From a checkpoint of a small mixture-of-experts model trained on Wikipedia: 64 experts in each of 7 layers.
Below are experts of layer 6 (counted from 0) of a mixture-of-experts language model. Rows are named router (the router's row for the expert), up (a neuron's input weights, with its number) and show model dimensions 0-79. Each number is 50 + 10 x the weight over its row's rms, rounded and kept within 0 to 99.
After each expert's rows: "comes after" lists some tokens at least twice as common just before its tokens as in all text; "mostly gets" lists some tokens that are sent to it at least half of the time. This comes from a sample of Wikipedia text that the model never trained on. Tokens count by the router's weight.

# expert 36
router:44 72 56 60 62 55 46 43 50 45 45 41 41 42 22 37 54 56 51 33 39 52 58 55 49 52 53 40 47 40 45 54 54 43 74 40 35 47 64 49 47 49 58 57 41 32 63 37 39 58 54 41 52 38 47 56 31 63 46 48 34 30 55 58 60 46 56 31 44 49 57 47 69 56 50 41 51 54 51 51
up0:63 56 57 57 53 44 49 40 43 40 55 47 41 41 52 40 62 72 71 52 54 46 39 50 51 57 57 52 44 40 50 45 51 57 48 59 45 49 45 48 34 54 41 67 35 34 45 51 43 52 55 40 61 46 43 64 43 59 50 64 61 36 52 52 54 65 46 52 54 50 45 46 60 40 58 49 42 53 61 44
up1:52 41 53 47 56 48 43 57 47 46 53 53 46 46 34 54 65 40 54 53 53 37 39 57 46 36 31 46 45 58 57 38 61 48 53 42 55 51 59 34 56 44 46 67 47 38 24 32 63 36 40 51 63 60 61 48 49 42 42 54 18 49 58 40 41 52 41 60 60 53 54 60 50 57 48 35 44 48 63 28
up2:41 37 57 66 58 36 55 50 47 56 46 56 72 46 60 48 53 59 44 45 62 63 37 67 48 48 63 54 48 25 49 58 57 52 64 50 50 48 56 54 66 50 43 41 64 40 63 61 64 58 44 43 55 59 55 46 50 68 30 29 49 61 58 39 37 53 74 46 46 56 57 38 33 55 37 61 60 62 52 45
up3:50 54 42 40 65 54 56 63 46 44 63 44 56 42 54 69 66 41 52 45 57 45 47 55 52 45 43 34 62 41 45 47 60 46 46 44 44 50 50 54 64 53 54 52 66 35 68 76 59 45 48 61 59 47 33 51 31 41 62 39 35 57 51 57 57 43 69 35 40 50 42 44 54 64 59 27 50 55 41 50
up4:68 69 38 47 54 38 50 46 62 42 43 52 50 46 34 41 54 50 61 41 36 39 34 41 55 49 50 28 56 49 63 60 38 65 61 29 42 28 66 49 44 64 67 63 44 58 43 48 40 45 41 68 58 46 35 43 60 61 62 57 49 46 59 54 44 37 49 39 38 40 31 70 56 72 47 49 52 47 53 45
up5:53 41 71 34 61 46 53 56 34 67 45 43 47 56 46 42 47 42 42 39 51 43 36 48 48 31 58 48 42 44 42 52 52 46 45 45 30 60 51 44 39 51 39 39 50 43 36 56 51 47 66 60 54 46 60 47 45 72 61 41 44 56 63 54 40 56 52 57 56 43 50 65 58 55 55 58 55 51 54 53
up6:43 64 62 44 42 45 59 50 45 62 59 63 56 49 38 51 57 32 44 30 44 44 47 46 39 44 41 23 51 55 59 41 47 44 44 42 42 66 67 34 35 40 59 38 54 51 66 60 55 34 42 47 37 57 70 67 41 41 66 50 46 61 57 48 45 52 44 53 61 45 52 46 60 41 52 52 58 38 46 54
comes after: "1", "2", ", ", " (", " in ", " "
mostly gets: "th century", "983", "989", "979", "009", "990"

# expert 58
router:72 44 38 61 63 41 33 51 48 52 48 55 35 45 57 56 49 30 61 56 60 23 45 38 53 39 30 41 69 38 46 65 53 61 53 52 43 50 52 28 69 43 46 50 59 46 61 32 47 61 46 48 59 44 41 50 41 54 26 43 54 49 63 51 59 45 68 34 53 45 59 46 62 45 42 48 36 48 44 42
up0:36 45 47 53 49 56 51 53 39 36 57 41 46 53 63 59 30 41 40 54 54 65 46 31 35 54 56 47 53 24 56 62 58 40 58 60 48 49 45 38 54 52 60 27 55 45 56 40 65 59 45 39 42 50 51 64 42 51 39 30 46 60 63 52 46 44 63 46 50 34 67 43 35 42 51 42 49 49 46 51
up1:44 45 56 38 42 61 61 49 49 31 56 68 54 57 44 52 58 52 69 53 58 57 69 58 42 51 55 49 63 70 52 50 41 56 49 52 50 25 43 48 44 50 72 38 44 31 44 56 47 44 51 51 58 59 46 43 55 62 54 60 58 44 63 47 45 56 56 46 48 55 67 48 38 42 51 54 46 55 59 47
up2:26 46 30 42 53 26 42 51 58 47 42 55 42 47 54 38 50 39 52 42 50 54 45 48 63 52 45 45 40 44 53 54 36 70 33 41 52 80 52 45 52 51 53 58 67 42 40 62 40 55 56 51 53 43 42 39 49 55 41 44 63 39 58 32 66 54 62 39 51 52 46 52 59 52 44 44 50 49 52 75
up3:56 53 51 50 40 43 36 42 42 61 40 57 51 49 44 68 45 68 54 47 59 45 77 44 52 65 39 53 45 57 52 44 64 46 48 64 46 37 65 63 65 54 55 35 53 77 51 39 64 64 48 59 42 61 50 48 54 66 49 51 67 39 56 54 25 41 39 43 55 54 52 34 57 55 60 54 59 48 58 51
up4:51 43 58 59 55 49 40 50 65 53 43 56 56 33 39 67 47 36 52 65 53 59 57 55 69 53 39 60 60 48 42 60 47 51 51 58 40 47 22 77 38 48 49 53 41 62 59 64 56 58 23 53 53 28 43 70 52 17 47 54 59 53 39 53 55 37 69 65 37 68 52 52 43 59 55 53 63 44 41 29
up5:71 50 51 30 47 78 53 39 48 50 53 35 43 59 64 53 63 47 51 44 46 34 39 50 42 37 43 59 58 58 50 62 54 56 57 62 47 51 38 34 58 50 56 50 41 61 38 51 46 50 64 42 35 51 28 60 49 34 42 46 47 44 44 51 61 49 56 61 64 38 47 43 44 51 60 52 67 52 39 45
up6:53 18 41 62 44 64 50 37 59 36 44 57 44 35 41 46 34 47 46 41 57 53 60 26 53 40 39 65 38 40 51 40 49 41 59 52 53 48 53 36 64 54 57 57 28 55 57 50 63 40 51 44 55 41 66 53 57 48 58 39 48 38 63 54 39 44 54 52 53 39 48 63 38 55 49 65 39 60 49 34
comes after: "–", ".", ":", "5", "0", "6"
mostly gets: " million", " kg", " ft", " km", "°N ", " mm"

# expert 1
router:52 63 68 54 58 56 46 63 40 57 48 37 36 44 43 53 68 37 56 37 61 49 45 49 47 53 50 56 57 48 53 52 43 57 48 42 30 63 53 50 50 43 53 68 65 43 56 54 50 40 41 45 42 32 43 50 45 66 43 39 40 47 56 32 59 51 67 52 50 51 56 46 56 44 61 47 51 51 76 39
up0:55 69 57 54 71 62 55 64 48 60 40 45 45 36 36 44 45 69 66 62 56 65 34 66 63 40 62 48 59 54 56 68 44 32 55 59 52 61 41 74 45 56 42 46 43 46 63 60 31 61 55 58 49 64 43 48 22 36 43 46 42 27 54 54 57 67 42 48 42 51 45 35 56 49 38 37 43 61 32 65
up1:46 59 67 58 20 48 50 55 47 61 58 36 42 46 37 46 59 65 34 45 54 44 51 39 54 44 65 44 50 61 59 46 53 45 45 46 54 50 52 67 47 52 64 64 58 35 50 52 52 70 45 77 62 45 44 61 30 51 55 62 38 34 53 44 51 58 53 50 53 42 42 55 30 49 70 50 36 33 55 38
up2:53 52 64 62 49 37 28 52 56 58 41 40 54 41 41 55 34 62 48 60 51 59 50 75 43 57 52 53 41 38 47 52 48 42 55 48 44 50 49 57 51 56 62 54 51 68 42 39 39 47 40 56 59 40 52 54 61 41 21 46 66 63 43 71 56 26 47 46 53 42 61 52 37 45 44 50 46 60 46 44
up3:62 59 55 65 60 52 61 63 47 62 52 42 65 67 62 46 45 62 58 36 58 64 33 45 54 67 44 49 38 49 47 51 44 76 46 53 47 53 53 49 50 59 58 51 65 59 46 61 39 57 45 53 41 59 75 57 49 66 53 50 51 56 47 51 51 46 51 37 53 31 66 50 45 51 50 37 53 57 51 48
up4:47 43 39 52 51 64 45 42 54 42 49 40 59 61 63 50 56 37 53 67 51 62 79 44 42 65 45 38 53 58 51 39 47 48 46 53 47 56 59 62 48 76 35 55 65 51 54 51 57 52 24 47 50 49 33 45 64 51 55 45 49 60 52 49 62 56 56 61 57 61 48 46 41 50 60 39 38 47 63 42
up5:65 58 50 32 46 60 52 36 32 48 39 59 52 73 46 31 42 43 52 43 36 53 67 51 60 47 55 77 44 38 35 52 49 46 51 34 60 56 37 50 39 33 49 58 40 40 52 37 53 47 42 46 53 33 54 60 50 51 52 70 60 56 62 48 54 56 53 50 42 46 60 37 58 51 45 54 59 37 69 44
up6:42 62 53 54 47 51 48 45 43 39 37 51 55 58 50 59 64 50 70 70 45 56 38 52 75 46 43 48 49 53 48 62 38 50 49 53 50 69 48 49 55 37 55 49 58 66 82 65 54 44 50 47 57 60 51 49 63 57 42 54 73 63 77 53 55 41 34 46 42 46 35 54 44 31 45 48 55 53 62 55
comes after: " | ", "| ", ") | ", " on ", "; ", " / "
mostly gets: "ia |", " | DF", "- Born:", " by:", "er |", " | — |"

# expert 4
router:33 52 55 54 53 55 31 57 53 39 35 49 55 45 53 46 67 34 48 50 42 44 27 45 44 47 44 60 30 58 39 55 50 47 51 57 47 58 63 42 42 41 57 58 66 44 56 35 47 56 50 55 37 35 36 47 43 47 52 41 39 26 56 47 51 44 35 27 42 53 50 47 49 63 59 54 45 59 53 50
up0:39 62 46 47 47 50 52 55 55 36 34 72 43 59 59 45 57 34 61 21 73 62 43 48 51 43 39 58 49 44 43 47 51 45 51 47 42 72 48 38 49 59 62 55 53 67 45 58 47 67 59 57 58 55 43 47 55 54 41 38 35 46 52 44 51 57 47 47 48 53 37 48 60 61 45 50 56 64 43 47
up1:37 37 49 41 70 62 38 38 48 47 31 47 75 59 51 40 44 42 43 50 38 47 73 58 41 49 44 71 37 59 39 53 46 47 58 58 54 48 62 46 39 46 56 44 61 51 48 50 44 62 59 60 29 51 73 41 46 53 48 47 37 31 52 68 51 42 49 65 38 41 52 52 32 52 56 53 41 44 43 37
up2:55 53 35 48 55 47 49 45 75 36 61 61 44 39 48 62 66 61 75 61 45 42 57 44 61 40 50 42 54 78 55 39 40 46 50 48 48 61 58 31 49 71 39 61 52 33 72 59 53 32 53 44 42 41 39 40 48 58 54 41 49 40 59 65 54 58 44 63 47 41 55 53 46 49 61 38 53 52 40 35
up3:49 47 46 46 49 41 53 57 48 31 45 49 36 49 62 49 41 38 71 69 60 50 46 77 54 39 57 53 60 53 36 59 45 61 38 61 45 52 56 36 52 48 61 57 62 35 41 36 46 55 70 45 41 64 41 53 34 44 40 53 48 43 53 62 56 27 46 62 55 39 59 54 51 55 44 65 30 55 60 55
up4:51 56 32 49 52 47 49 55 52 34 68 55 44 44 46 50 62 43 52 43 39 40 43 45 49 46 57 49 36 43 46 31 41 36 55 50 59 45 68 46 47 52 54 64 66 56 39 46 40 50 36 53 55 42 49 38 30 74 50 42 48 53 53 47 53 49 64 35 48 68 45 57 56 40 40 29 51 64 41 45
up5:33 51 62 45 50 58 34 58 58 63 36 61 40 60 39 45 47 51 39 44 25 22 70 43 42 37 49 59 43 47 38 71 53 42 48 55 43 32 55 47 46 50 38 41 50 40 59 64 53 57 49 64 62 42 71 57 51 41 54 28 61 48 51 29 30 48 23 46 44 40 51 41 62 45 50 62 47 52 43 46
up6:59 56 39 46 60 53 31 61 57 41 60 36 39 53 43 48 42 30 46 65 48 53 69 52 30 45 55 55 64 46 59 64 41 66 51 64 55 42 66 45 49 54 37 58 56 54 58 48 47 48 46 44 58 51 35 52 53 44 29 47 35 48 58 52 56 58 41 48 56 58 37 40 34 51 49 58 52 35 61 56
comes after: " ", " | ", ": ", "–", " of ", " ("
mostly gets: " six", " five", "hio", " four", " seven", " United States"

# expert 59
router:43 50 65 66 55 46 49 74 41 55 36 55 46 47 53 49 50 36 72 48 47 67 59 53 58 51 53 56 65 60 62 42 45 65 54 69 41 46 57 43 65 59 60 56 66 46 52 54 60 61 45 50 49 33 43 46 42 48 52 33 55 37 59 52 48 44 48 38 40 55 53 49 68 62 58 65 54 74 57 43
up0:50 47 53 56 64 38 55 62 55 49 42 41 42 45 58 54 38 32 84 48 59 54 31 50 51 48 41 64 71 54 47 46 50 55 55 59 59 36 34 43 58 53 48 57 55 58 64 45 46 50 72 47 52 46 64 61 40 42 47 48 55 43 49 49 40 41 33 60 26 50 62 51 51 60 45 41 50 57 48 64
up1:62 65 49 64 57 55 47 45 44 64 65 48 38 49 50 48 44 64 59 52 35 51 57 55 59 43 55 45 47 46 53 60 57 57 35 36 51 40 52 48 58 59 53 37 46 56 48 47 57 58 42 40 58 44 52 56 41 55 54 51 56 49 56 35 28 51 41 46 68 52 72 40 60 56 48 73 40 76 35 46
up2:30 48 51 56 57 60 19 60 48 34 60 54 54 62 18 59 44 64 45 50 37 65 60 57 34 52 36 40 57 49 60 53 43 43 37 50 60 56 74 57 53 62 44 39 63 51 37 70 58 51 54 39 42 54 54 54 56 60 42 38 66 36 44 46 77 34 37 41 48 51 45 49 51 61 57 49 40 37 33 43
up3:41 53 50 43 36 58 50 64 42 58 59 56 54 54 41 47 51 46 59 53 34 57 67 56 52 45 59 46 62 47 53 60 40 59 62 52 45 40 70 43 62 40 45 46 56 48 68 45 40 50 47 49 39 45 51 63 56 34 34 38 44 52 53 69 64 48 54 44 33 36 49 59 68 58 49 51 71 47 56 44
up4:49 62 53 70 55 59 46 42 42 33 36 49 33 56 51 46 47 46 56 66 54 60 70 63 56 36 52 54 37 44 61 43 57 44 43 36 44 56 48 31 60 61 54 31 48 37 64 52 47 52 48 58 19 54 44 46 47 56 53 41 35 50 29 54 36 50 46 71 55 53 70 50 49 55 36 51 68 60 57 54
up5:14 55 52 22 45 55 44 64 42 47 51 56 46 49 32 56 44 40 51 57 57 65 49 34 46 29 29 54 32 30 53 51 57 73 56 49 49 37 57 35 40 42 60 48 61 37 61 54 63 54 52 61 67 69 57 37 46 59 41 41 43 61 45 39 41 58 55 50 46 53 45 54 43 50 51 44 43 54 44 46
up6:49 44 76 59 67 63 54 44 46 64 53 42 45 44 51 14 43 48 44 41 62 57 39 63 52 59 45 54 65 63 45 40 44 40 58 73 51 47 58 51 45 43 48 62 51 42 27 54 74 52 64 56 61 61 58 23 44 52 47 57 41 45 69 34 53 54 45 54 50 43 63 39 62 46 42 38 56 57 47 53
comes after: "\n", "1", "0", ")", "6", "3"
mostly gets: " – ", " (age ", "| ", " (aged ", "- Born: ", ") | "

# expert 46
router:33 57 58 63 49 61 36 46 42 45 56 70 57 62 19 49 52 41 63 51 40 36 50 55 50 43 37 55 37 44 61 51 41 57 44 49 46 61 72 51 50 65 61 74 41 35 49 47 40 47 44 48 51 51 52 43 55 58 53 46 46 48 51 30 46 36 56 44 46 43 75 43 33 42 67 54 47 47 46 44
up0:51 58 50 54 32 25 49 57 45 53 41 80 69 26 45 37 68 40 39 54 44 43 25 55 56 46 41 37 48 38 49 43 42 33 67 63 64 54 61 44 63 39 56 53 50 32 38 38 48 75 33 60 34 65 53 41 38 53 57 54 35 40 39 46 38 37 54 45 49 61 43 41 48 81 44 61 49 45 49 53
up1:55 54 51 61 36 28 35 66 43 55 43 54 50 71 37 33 40 53 39 60 62 65 33 34 40 68 51 51 61 27 44 31 33 54 63 53 55 48 47 48 48 44 54 46 60 46 49 38 34 51 40 33 31 50 65 35 44 52 64 52 67 34 54 57 63 59 47 47 29 61 45 55 45 45 57 36 38 46 38 56
up2:36 48 60 54 66 60 48 48 35 37 53 33 52 56 37 34 53 57 47 45 58 55 66 56 40 39 54 51 41 61 48 61 43 46 58 46 45 49 60 54 39 61 59 48 50 38 44 46 51 48 43 45 58 51 61 35 56 58 41 49 36 49 40 55 44 52 71 42 39 52 56 57 61 35 54 42 43 48 44 53
up3:65 44 52 51 59 60 44 47 54 59 44 65 52 67 42 62 48 44 49 68 72 53 70 50 53 46 64 63 44 50 57 64 41 45 44 47 32 47 50 47 40 58 56 44 41 37 52 41 54 56 67 40 66 56 54 51 41 59 50 51 48 52 51 63 53 53 44 26 50 58 58 39 41 47 68 66 42 61 56 49
up4:31 45 63 57 61 47 67 36 47 41 57 48 49 47 35 61 61 61 58 30 36 49 23 39 57 58 43 46 56 52 48 61 49 45 45 56 38 62 39 63 36 55 44 65 40 37 58 52 53 49 43 58 43 59 58 43 52 43 49 58 52 37 77 49 53 60 27 45 46 50 55 59 53 44 62 54 55 62 38 50
up5:55 46 57 43 51 69 54 57 33 22 47 49 46 33 40 49 60 31 54 39 19 55 31 42 39 50 64 55 71 53 41 34 50 44 54 51 36 63 30 46 55 61 59 47 53 51 57 45 46 43 53 36 43 55 53 59 54 56 51 53 56 53 52 44 37 54 42 44 41 40 46 43 54 58 46 68 41 45 34 50
up6:60 51 65 61 54 53 48 61 34 44 47 57 39 58 31 30 55 49 58 62 60 54 37 67 38 59 47 50 45 49 53 43 55 52 47 34 51 26 56 60 57 61 60 63 38 43 51 45 59 47 56 47 48 61 54 68 67 41 52 46 31 59 61 45 42 43 32 43 47 38 51 35 60 58 56 57 66 41 55 48
comes after: ", ", " in ", " (", " ", " | ", "| "
mostly gets: "1", "- Years", "- Class", "- Kingdom", "- Occup", "- Order"

# expert 44
router:64 59 57 68 54 57 34 50 46 58 35 48 45 43 43 37 52 41 67 31 54 57 62 52 50 35 36 45 48 39 60 61 56 52 46 51 46 56 62 24 55 48 54 36 40 34 69 38 45 69 54 51 57 45 49 50 41 65 44 55 47 39 59 54 49 46 36 38 37 50 54 53 57 55 52 59 47 46 62 72
up0:74 53 30 51 51 45 50 63 56 35 46 68 58 53 70 41 61 59 58 60 49 47 41 60 42 50 34 61 63 55 44 54 47 41 69 43 57 66 57 32 39 51 33 56 40 52 37 43 51 49 40 34 56 55 68 53 63 76 38 41 43 56 59 36 63 53 56 56 33 54 62 60 50 55 51 62 54 51 56 48
up1:25 48 52 54 50 55 59 33 60 65 62 45 40 34 38 45 61 51 43 48 58 43 59 54 49 58 65 51 35 55 35 67 45 55 46 35 55 58 45 59 50 59 49 66 45 60 39 59 57 40 50 50 57 57 49 48 55 41 52 43 62 56 58 42 57 56 48 60 59 54 55 58 31 42 56 43 55 50 56 50
up2:30 53 44 63 56 33 47 45 42 56 45 43 51 48 54 65 50 47 50 56 54 41 45 54 47 71 61 48 64 46 58 46 53 47 60 44 51 34 57 31 47 50 53 37 37 39 26 66 29 44 70 54 35 57 53 66 38 36 54 30 35 55 52 67 58 48 37 39 47 57 52 54 61 42 48 51 30 25 42 53
up3:48 65 39 57 71 52 52 46 40 63 58 59 52 61 51 63 60 30 48 53 61 45 49 56 59 37 56 51 41 51 58 51 63 38 60 47 39 53 47 31 33 57 58 43 41 47 42 43 53 63 79 60 46 48 54 58 44 59 43 35 39 53 48 45 38 52 49 36 43 39 57 45 76 64 51 52 59 47 55 41
up4:64 75 44 42 51 43 56 50 45 57 38 34 53 44 38 59 51 50 36 55 68 55 40 60 57 60 52 69 54 35 50 52 57 59 65 49 41 66 57 72 64 46 55 48 51 55 44 34 28 25 65 68 39 33 52 59 56 34 55 62 60 49 47 53 51 48 54 39 33 60 57 58 44 50 50 64 51 69 57 46
up5:32 45 44 49 60 38 34 40 43 55 42 65 42 51 47 32 50 49 54 49 54 49 44 34 39 48 44 48 49 37 45 53 60 47 58 61 54 57 40 46 41 44 41 48 66 52 50 71 32 79 63 64 49 50 42 47 47 68 48 40 34 48 50 35 40 54 41 51 49 53 54 61 48 56 45 35 42 73 69 54
up6:40 54 52 58 54 53 30 54 28 47 74 44 43 39 52 40 64 28 61 47 48 48 44 47 59 40 48 39 41 30 57 50 40 53 47 56 35 60 42 35 57 42 49 49 63 58 55 47 45 41 34 48 45 47 51 60 57 63 46 64 49 66 41 70 34 60 45 71 81 57 54 38 54 65 49 45 60 54 48 37
comes after: "2", "1", "8", "88", "9", "90"
mostly gets: "ation.", "ed.", "es.", "th century", "e.", "y."

# expert 41
router:42 51 64 45 54 67 41 66 56 67 51 53 57 52 49 41 55 43 63 43 59 39 64 60 59 43 71 42 42 44 54 45 50 45 61 49 47 50 75 46 50 41 61 57 44 39 62 46 54 45 33 45 53 26 41 41 41 59 34 48 46 35 57 51 57 44 51 31 56 64 57 48 46 51 49 47 47 61 56 55
up0:41 52 59 62 49 39 43 69 66 55 49 23 71 51 44 47 63 66 59 53 50 56 56 48 48 46 54 58 39 59 74 40 55 43 54 38 55 54 39 47 40 38 56 56 50 51 57 45 42 52 41 49 68 50 59 50 27 58 51 54 55 65 37 54 59 44 41 45 26 47 49 46 37 56 41 60 49 52 66 66
up1:47 62 53 39 49 60 49 60 43 57 34 39 42 52 50 39 47 68 58 59 42 49 49 50 23 42 47 56 63 45 52 47 55 41 23 57 57 57 48 59 34 48 67 54 41 52 54 52 73 32 53 46 60 39 67 51 38 60 38 35 49 32 53 48 52 50 70 35 45 67 37 24 57 38 43 39 60 41 57 53
up2:50 47 49 50 60 58 34 52 77 37 30 47 50 55 52 46 50 46 70 41 39 48 56 49 38 52 60 50 52 54 48 37 71 50 54 65 60 15 56 43 49 45 59 37 66 39 57 52 40 72 51 51 51 38 59 62 58 39 53 45 37 46 52 50 39 45 36 37 53 67 57 44 47 42 46 50 51 46 56 62
up3:56 52 54 54 52 47 49 45 61 49 39 59 51 64 56 43 50 50 54 48 45 72 44 62 51 53 37 54 42 34 37 50 59 55 67 70 48 68 45 48 45 37 43 61 46 58 47 57 46 51 60 42 58 25 29 57 34 42 68 50 69 71 50 47 58 29 52 53 29 76 52 46 55 63 57 52 50 60 38 48
up4:33 55 35 28 38 35 50 63 51 64 30 60 50 56 44 53 51 55 49 43 55 31 40 54 44 54 50 36 48 75 47 40 51 49 47 43 47 49 67 56 55 64 62 51 29 63 46 52 44 64 30 60 51 51 39 44 61 49 59 52 60 41 66 42 50 42 46 53 31 50 51 43 63 53 48 50 58 46 56 42
up5:42 50 52 48 46 53 66 63 57 47 69 40 60 45 30 30 52 41 66 47 50 35 42 51 40 41 80 48 53 59 50 52 50 52 74 59 49 66 41 43 53 43 53 57 51 49 39 34 63 54 36 62 49 48 51 46 30 32 48 56 33 52 43 53 56 45 65 39 44 50 65 42 59 47 55 46 40 57 38 63
up6:45 65 47 34 37 35 36 48 58 71 47 49 45 58 33 47 50 47 51 43 60 56 46 57 47 65 49 52 49 52 43 66 53 46 42 51 45 32 66 79 58 46 63 54 38 50 47 55 41 55 63 43 49 36 33 45 67 75 24 45 56 46 45 42 52 48 39 42 59 56 57 46 36 62 41 49 51 18 61 65
comes after: "-", "\n", "2", " (", "- C", "- "
mostly gets: "- Years", "- Class", " worked", "- Kingdom", "- Occup", "- Order"

# expert 31
router:45 73 69 62 51 52 41 51 40 53 35 60 46 35 43 43 51 44 62 49 57 53 59 36 48 55 41 63 51 44 47 45 39 58 44 54 45 48 73 34 50 56 54 52 61 47 39 57 44 43 48 36 39 36 48 54 40 63 47 54 56 55 58 41 47 49 41 48 42 49 67 47 60 51 81 52 53 56 44 39
up0:47 67 44 39 49 55 61 52 31 61 51 47 38 64 48 56 42 47 50 71 61 40 47 50 54 48 45 58 36 33 53 37 37 54 50 55 44 51 62 31 34 58 66 54 63 56 46 55 33 54 48 44 44 68 37 54 36 78 40 64 55 56 66 61 32 34 47 53 43 54 42 42 49 54 58 60 55 62 45 60
up1:59 42 61 61 45 32 64 42 44 58 47 59 51 55 48 57 39 49 42 41 44 53 28 54 55 56 68 42 71 70 58 44 45 63 49 64 39 62 47 35 52 74 67 68 42 66 50 46 40 51 51 71 46 35 56 70 34 53 50 46 52 60 43 42 68 48 63 58 48 47 45 45 62 60 46 47 50 32 54 45
up2:44 43 33 66 39 68 72 45 70 60 40 40 47 59 50 51 37 57 52 67 47 66 50 45 59 56 57 57 57 44 32 49 59 54 23 37 27 52 55 73 45 47 67 54 56 46 50 50 54 47 53 70 56 44 68 49 53 52 53 33 35 53 51 59 61 63 35 58 51 48 59 65 40 72 53 54 40 75 49 56
up3:50 64 37 56 29 53 49 42 34 45 46 50 40 49 44 55 47 55 79 53 41 71 47 60 53 35 49 38 46 49 34 63 46 69 59 50 44 40 53 61 54 61 37 35 60 46 57 59 32 22 25 66 55 51 66 30 61 53 45 59 56 47 59 46 46 48 44 45 55 55 59 61 51 56 66 63 44 54 61 36
up4:66 60 58 70 50 52 38 72 63 55 52 55 48 38 45 49 42 53 46 37 60 47 47 39 66 58 27 45 44 39 48 66 41 56 46 52 60 55 55 57 72 50 48 46 61 48 42 41 60 45 47 44 57 42 50 62 52 53 55 56 53 52 49 64 48 44 30 45 47 41 59 32 42 42 61 60 63 48 58 41
up5:32 59 45 47 60 38 48 46 42 57 44 50 42 73 64 55 59 43 72 60 49 54 66 64 45 61 39 55 55 64 43 51 36 64 39 77 51 55 59 57 46 45 40 50 55 51 50 59 42 49 57 40 43 45 61 52 60 57 52 47 66 50 46 56 30 51 54 51 34 30 63 54 47 49 58 44 71 61 41 43
up6:51 50 52 38 46 56 42 60 46 37 51 61 50 47 45 55 61 52 42 61 35 45 61 40 48 48 59 45 63 55 53 45 65 60 65 51 58 67 66 51 32 59 36 54 40 53 40 44 51 45 45 50 48 63 45 65 32 69 47 50 57 09 63 57 54 73 64 46 44 54 62 70 35 39 47 50 36 41 41 33
comes after: "\n\n", ".", "\n", ") |", ";", "s."
mostly gets: " that the", " This", " In the", " These", " |  | C", " any"

# expert 22
router:43 53 65 60 65 66 46 66 52 61 54 40 50 41 55 64 58 37 55 35 59 61 57 49 55 53 48 61 44 29 60 42 38 67 46 53 42 55 64 52 64 53 61 69 61 48 33 45 53 56 40 42 46 26 55 44 48 59 52 46 54 31 58 28 72 51 46 33 59 58 62 46 41 56 54 53 53 48 48 51
up0:51 55 60 54 55 78 47 47 58 63 57 54 45 41 41 64 57 37 59 44 54 55 35 44 57 41 47 49 56 52 41 41 30 73 27 46 47 42 55 43 32 56 54 58 41 80 45 50 49 50 54 36 31 41 41 61 55 54 60 58 51 51 60 40 44 58 36 37 55 37 35 42 55 43 57 63 63 68 45 41
up1:43 35 53 63 57 54 48 39 63 58 49 71 52 33 50 48 48 60 62 43 47 60 59 53 53 74 53 45 50 39 29 48 43 66 55 46 48 46 52 38 46 52 57 46 60 47 49 49 47 25 39 60 46 36 32 58 37 48 79 63 50 37 48 44 60 67 59 41 48 48 57 63 71 44 52 38 53 51 51 54
up2:55 64 49 55 67 43 37 59 75 35 42 54 56 64 61 52 60 33 44 55 35 52 50 46 52 36 39 31 51 46 37 42 42 61 47 35 54 49 52 50 63 69 37 51 53 51 55 45 43 49 41 45 66 52 46 41 48 60 36 40 66 41 53 46 52 62 47 29 57 63 48 39 53 63 55 47 42 48 52 57
up3:56 36 55 68 54 48 49 72 55 65 60 70 57 47 56 74 49 39 49 54 54 44 50 50 55 71 51 39 55 42 52 62 36 59 68 53 57 55 57 48 61 37 55 48 49 44 62 66 49 55 63 48 41 58 51 46 58 59 46 58 62 52 62 70 56 38 40 66 61 55 59 57 49 52 70 48 48 48 44 51
up4:41 52 50 61 60 51 59 56 30 69 45 31 51 69 47 56 42 60 47 50 54 34 46 46 59 57 41 37 34 42 75 57 44 48 24 39 46 50 58 55 48 63 46 51 53 51 35 61 36 55 21 38 53 57 57 58 54 58 50 45 45 42 68 51 53 55 42 57 59 56 30 51 46 45 49 37 62 65 52 38
up5:40 33 55 51 51 50 51 47 39 51 57 54 63 44 43 54 56 38 57 57 54 48 35 30 58 59 33 48 47 34 55 38 54 44 50 58 47 45 54 42 36 55 62 55 26 63 41 66 55 55 36 57 54 40 41 48 64 63 31 66 54 25 65 35 61 53 50 47 57 45 32 47 39 39 43 54 69 66 34 39
up6:57 61 49 47 66 50 57 61 48 58 53 49 46 38 42 42 50 53 52 61 65 64 51 53 53 43 33 36 47 46 48 50 66 74 54 53 40 62 51 43 46 48 54 58 54 39 36 50 38 52 38 59 51 55 53 58 59 53 53 38 47 56 44 48 48 54 47 31 52 54 48 49 54 35 58 57 43 49 69 65
comes after: " |", "0", " | ", "\n", "\n\n", "; "
mostly gets: " footballer", "andidate | Votes |", "|---|---|---|---", " player", " ±", "----"